python train.py --normalize_top_k=true --init_std_router=0.0062 --n_head=6 --head_dim=32 --rope_base=10000.0 --attn_scale=0.177 --init_std_up=0.0334 --decay_fraction=0.62 --final_lr_fraction=0.1
Below are experts of layer 5 (counted from 0) of a mixture-of-experts language model. Rows are named down (a neuron's output weights, with its number) and show model dimensions 0-127. Each number is 500 + 50 x the weight over its row's rms, rounded and kept within 0 to 999. Numbers have three digits each.
Before each expert's rows: "comes before" lists some tokens at least twice as common just after its tokens as in all text. This comes from a sample of Wikipedia text that the model never trained on. Tokens count by the router's weight.

# expert 147
comes before: ",", " and", " of", ".", " in", ".\n\n"
down0:560510446537554580514470554459484401445470463499499491540479537484560499548578469559457510505454490463438441425398548576455440511476478595516534438468546446516465494420532500518508487537548494539561517483412490551532474490499463492491519468623485540617410501429538574511483420511553392460509456538527529606515556615491550416481477488499579432466564620475548542477485547496439473505558
down1:526490462506420461522564489469414588420542512565451450502519464533487546546526530596417427574490452485488478528453562459530439502523485556352560489549422600498479457559452520489525515482482521553394472544501434470472553589534443528412451471523573493451478500518592450478497538550510509457544580477524516462545512462455503460501563512531518410482609535468405523512475386523598465550535
down2:486550524567535512612522560437526483456591531436403446486521454462538437553517569513465531479468459443501480418466466574592538543550476529525503483484544489488516499422460470612487424557545429564503501373526428596539471535441417555431515468536482503469505471557541470525489538534518436579507507554432494536494468415492487526533516508473431432582407603465534495582511478482539403479573

# expert 151
comes before: ",", " of", " and", " (", "\n", ":"
down0:464496569413507424391440479546505565515494466479497498481485511480526449523526501467471574479555515544504575431488458460511540399468495522517619557401516531444559603559510529439502598487532443357486493493513408544438420493571460392482523505479506492527528500451490476520468525607519429486491441481523493482557520539481472469515459559505538576398441474486518499376542443510498525378540
down1:473461432460495528527516536473522466504497518491456546547553524473498565455483413505582462488502540469436461566549552589497617496532486419394449581359428495428558578492517470473473555579466482433514502478510600592529544454453471443496451453444577491447442477506398520405445426511508482482493501502490446537511505412582505493575552495514430427461427540508493518494479495413487551593533
down2:437550457577534543590534484596541465599477573576499482517433499466424496433502581475464464571380510450587379501512505490442462532372509461472464505501517443526610496470397538520437493496466491455526467476512504527493418488564505597508544507477511491571482543448563471505502534431492575521497472524521498478547451469501475486567415518565508488582540357567438478485499459478576535475489

# expert 33
comes before: " |", ".", "–", ",", "th", " |\n"
down0:518440524571489479437505507436548552468552445540466622472501433446450449533431518484588503473526509521479557507455549337479473526509569375540430496567438491443580433491458524448520561508496500563519507561516519431488422429519486514508569528429520480534522523511556516445473570510451448561468462535436477511567509482462524556552611556463446505550542546579428536555518448507394576493435
down1:536502522541479435456615507468575568531506420397499551419474565545445425468565542513452442487521431522410441539535430473567548576471520521561491549499544439504432548445509463495515491412542523424588485513447490378529614487513444483552418512548493538464508438503539563517526542529518575460498506463450450444545517458466542592489536455459531511430418510518571595523497494426434526497556
down2:480497548493552461587481488448535517530436464464526589474450455434497548615518472422439543499456554488428460534554522463590393514477550400541463505500471498630490486516454463500435460540459515491498360515468443501466429505569418479483523523491466525460418497439566418535495643513504506474479582440440526493434536488515509495497398427544532497465437438494473523447446451561487463514414

# expert 118
comes before: " was", " also", " had", " born", " has", " is"
down0:514597457562570518505433524383463457474493507445440412564493567423579594447470454501440594578507499469523549540414632464500433481488452569517478476435508397534483565503570533504497479509551524492512466473495497469519604517491467433472460506438451518543460536502467463484438442550433450439529500461494548429470526477514659437554445510449460536499522378474503478518494545464484509497552
down1:453468562500453465489539500563470399538515452534463492532484515519478436521534518495575497475599546484567524504444380561634519490554524433439474420430450459521491558460523514469516570453502496569522586525397494548540531537502473512453588424539472559530434567496550569448457497447564444547408443494490567508557371532434486534554423538531481479536442543443466493481504487581439475557429
down2:468431493451497426471472510474541598452489484386506517538575465432472513480342510493438490460551499505492499507427461462349538506480484514510450573518422502481423444511486501486480504440492601627465496515533519589511553562415520561476466509535479528450423543551574455522517490516490449495488491482526522480469503534524545395506521392615508557452581506521491514486403560518421533577475

# expert 186
comes before: ",", "\n", " City", " and", " State", " York"
down0:570474484534429508544593516569494516530486485471416527577482411462498493523506546519549503560586500549567487569513543517444467493528488448411569490488481353498409434485541459598421459534637473539459531515546469501558522495446551493434409496549528441473506469576497523471585521570559446525446553532539507495445565424492451501518493438538412577508519441516499437537530504387433472501547
down1:559518492500522481564476534430549412590490476414440544660481487550568489488462537460542453483543594557477489518526451565523443576573498521495517529427546432346499508545445472413491478496484540541481471524590505474542466469467435510454484542470513482483533467453485553600475492520503503547535500515507498427456452546504436535446542506508477613523523554440456508410489603586481498637483
down2:552513545553540501584574452539537537487442490386499446458506493538418545558529495538558504462474522551485474521498447568408579542446430530524564461488570460428535518525505528459473490494565468421522491502370522540506470515490420399534556557444523428505588553579433486524489495476501659480412501598484531576401524477553430471480457483491451444452481573524517543501448557440514490469468

# expert 36
comes before: "0", "%", " |", ".", " m", "7"
down0:530481498528541451561495459456438578505553543587531479567568508571556423528454466506490514572422516517612565497496418621574422510488488447569470581410511533524503576507473473436536491454404458480564503457560516501420528469507508502412472453488489553519557608498540637485447510513566539503480493542485434542450466466475482397432505470498512466460534443463445526565442560585473456533512
down1:496543545583457458512534395571464515476452482459517536447469570484427454528586555583562482535494472583495516406443468567497522525534466533550522521453439403513457527473534495516494432480487523530428565574443462531555510508440573445567466479489489575523427544456481451486453486493501577449466541477441550477399594424491503542535493633418482461509539550429634458550453548525570527528455
down2:508482466437531473523485476544594543503411511410538477439427588540523550538531460540453464480469546445532594442459474540487534472598553506431448448408422452494501433470593543507484526508411532412409518524439557505483414431526512441462539446480596468563483516526426540492476573391542463470542380483498477459491573472527546476506505469488534506484349486517479499494497552540462458526570

# expert 96
comes before: " a", " not", " also", " the", " an", " used"
down0:492505488439500504533439529444450467539489446477462502500453476580503495526522474450449552590500564450490483473477507537540522553537504607509566549583550451488513424488487468499514455506576544526452502377602470526527477459386486512532458577531455511516474501472395435497460536387488515596544494505557490528554511433423485452458543486483579582566414601346505426523524489403470453498541
down1:464476547517511510595536501533493477473536509505462534426455543334512469489547470472511506504480515515404565538591568446586589503558590524496432454501500413489520407475429405373510489516428522421517551466464560517529471542557467439479555443460541491537565452465509447479471509521493455544496572483512513558406455444442477542500352571503525450551555498537497476478521460576463485514575
down2:416463538546591473470524526488545475471528466498572497498473526457459494485461502537503474372530402524614575527451580493614531436462461534550483439439519551539461486554517506555464411506486478435558487556556512530519413507500519435521485567528505516440440365538458540507550470445505504531520444542495499481498423458528462509594503478381435472563524558517503515539446547641569521552591

# expert 183
comes before: " of", ",", " and", ".", " in", ".\n\n"
down0:540557541405598555485556453485477581472548536492517415516527422512497494531560479485566522522511384524531477482489511584502479473575528512490444517480557518496591573518559504518516568452447561514504594581473505467443492493536500528456436351486512420499461477485381546469507399588494529482489505560533509502490547445588465493515494496469430560410519458491565551490445495604375467433533
down1:450556465539458417515442548470483485553519424513538467484485402411523606548562432493541427551513459522470565424515508505408476486462409495396472581537462558536552575483473517483459553542536474496519476439462564471484497504551518536461481460520546456565552480529491528552464503445439510517427512487484461629443504467473496572532392615554569472502523434447444407576510489554456602481565
down2:492508542488531444515491457559576454523497469532608541420517549589448490526587454461479559552566592503472376498574474460512543544479546590517526434401397519556454458518477506523426537442509500472568593420486483484536478489596483447530507519569555405517494502505462510459537485520499483553518493583440522486505538496553541625470473532456427563470461509551546532488518549497554423401607

# expert 153
comes before: "|", "-", " The", "|---|---|---|---|---|\n", "|---|---|---|---|\n", "|---|---|---|\n"
down0:500488458470507527512605514465470534497557436420470496512437524531471546543491529444446512486550525518548524450471455389536461538533526504538518467444562535516473503549621474490565554579514488503517484512456411448575433555524480514653482476591371548461581529485501480519548510505494418458601503531476548502539472553426584416316499463471508547466491502461493483411440513463500537490468
down1:553598516438443499493556463508548553501518541482429495586474536482501470522457498420421486475512576483481505448470545436441484477585436499566448536510509536477621493623526483516470489474507527528480519498474509522478385544576495420482497536508420409499421546497450435536534491433419419581530558454563573485473531503536606524492493451554508442470384532583466492528433398523473393521507
down2:482578491584549422480512471529460544458561462542453553480505493465551545562595525528519542523498514375537587524567530540477517460476479470502371527474450596450455539576505551480406594481602481398547596506547481549425526610461478511564505516464506375529439523586448491499451518535487468446464489493456484473529577507445431523525522531539491514450504503568459422448557457530540540541532

# expert 23
comes before: " the", " a", " well", " an", " his", " part"
down0:389520540459581473438495439463481415503518490506500540485513499493514427421481542465452502534449520474548477560414630547427505540514560527433509592491464514488500506590564542499494447497613477467497473475443423545453492466546482617495552553497508491468457443485453497479541578474410432576363534492475607567527570471497469550482555567449491564483576537416520538478437427535512488469538
down1:480462424475513561441427562507544490431518396439509461530519460502489534411535414478448491563429485455491514508431541525485491503561479519463396324423479505419480400461482503415524474536410531496539511430427519467541497484488528402496509529512441464531512520478422436509487484545559537486525512564575551501426497553499509436554474547529527538625504517397492536542452497512388527575511
down2:551477496521605500491442472481476524495507499521485437604456417441516455468496467466457498492480519481509546510464613438607506501485580491538431479414427501520512475527597667468482496498483449381565521600502499500556454488468518430492529518529529517477389432521461471415449434536495490494538464451487441415417437518445455529503486522484486403625489525508507535467516555589499587544494

# expert 154
comes before: ",", " |", "\n", " City", " York", " State"
down0:482480527520442496516557532445443585418534522530449412484559500456410386529497476492453586447505506384481506520567554494497463400497600497447555521542403528449487467486479477520556503569549399555544469474559408461468520515505456471405531492588548480577500539568525538528462516499529581505511598527487452462622485478433445545556467518428523485459548468622449490531557511467513480530477
down1:496478516512425386488526434570532487393593488539498457441505433533538520500460582532542504512434535506512492434517542497452439599551406486513532543508434532550500453483477452506499448370472538478464629518504461563432503437477471468491513526533394563441527447579505419474452451512440523401484567528583557510469602473437512463501485581489449495500557527444474429616504475542522530511484
down2:514508503439512424566490610555491501547422488432466552480468493570454470479559588504561573476521620452466468497533478525458438527599469469573494633544479463436448552484475508453595496572443488456482520472493365430537465486434524470441594480475415482437478457535522527482482545520538484499490483430582567495503605597529484480461540412480463494468484558469499432517432491584459522479521

# expert 174
comes before: "|", "-", "born", "|---|---|---|---|---|\n", "   ", "|---|---|---|---|\n"
down0:472437537435470486485505566525535486530558649458518440528435507534506417495478430527518442561550445512577493456586538532549483505517500449592552488440434467552530468451527495464511404486518602398440507516518478555565474590580456429405507526549505438490486514467538469553463491511496520442420608475581546506535553426439517556575585512462462457486600475434463483462544484421459507464488
down1:433500509470503498522577538547527564559459561548569470483544533526529449442538535442510420504464590432454482440532461475502470533515575561429473512472581499566452533478525523430503505463531585569540523536573516597503516514529527536458518473516452557521363492429488479486396463509471418498514436573452454511446452432497543526492492541584573454432518510496512431504709431456514522449512
down2:535485568500480562476540490460499475510531512487545426518411422536544545476496392496496464442634539446529545515491510566489488528458547477387425432496499482522502550593562519576499473559505404519433548502564526531509535576414450505448479531523622469490490453447535507487533471538500535507457504542526478475407495534321521558500439485467435428596464469449424483524495498459416531412522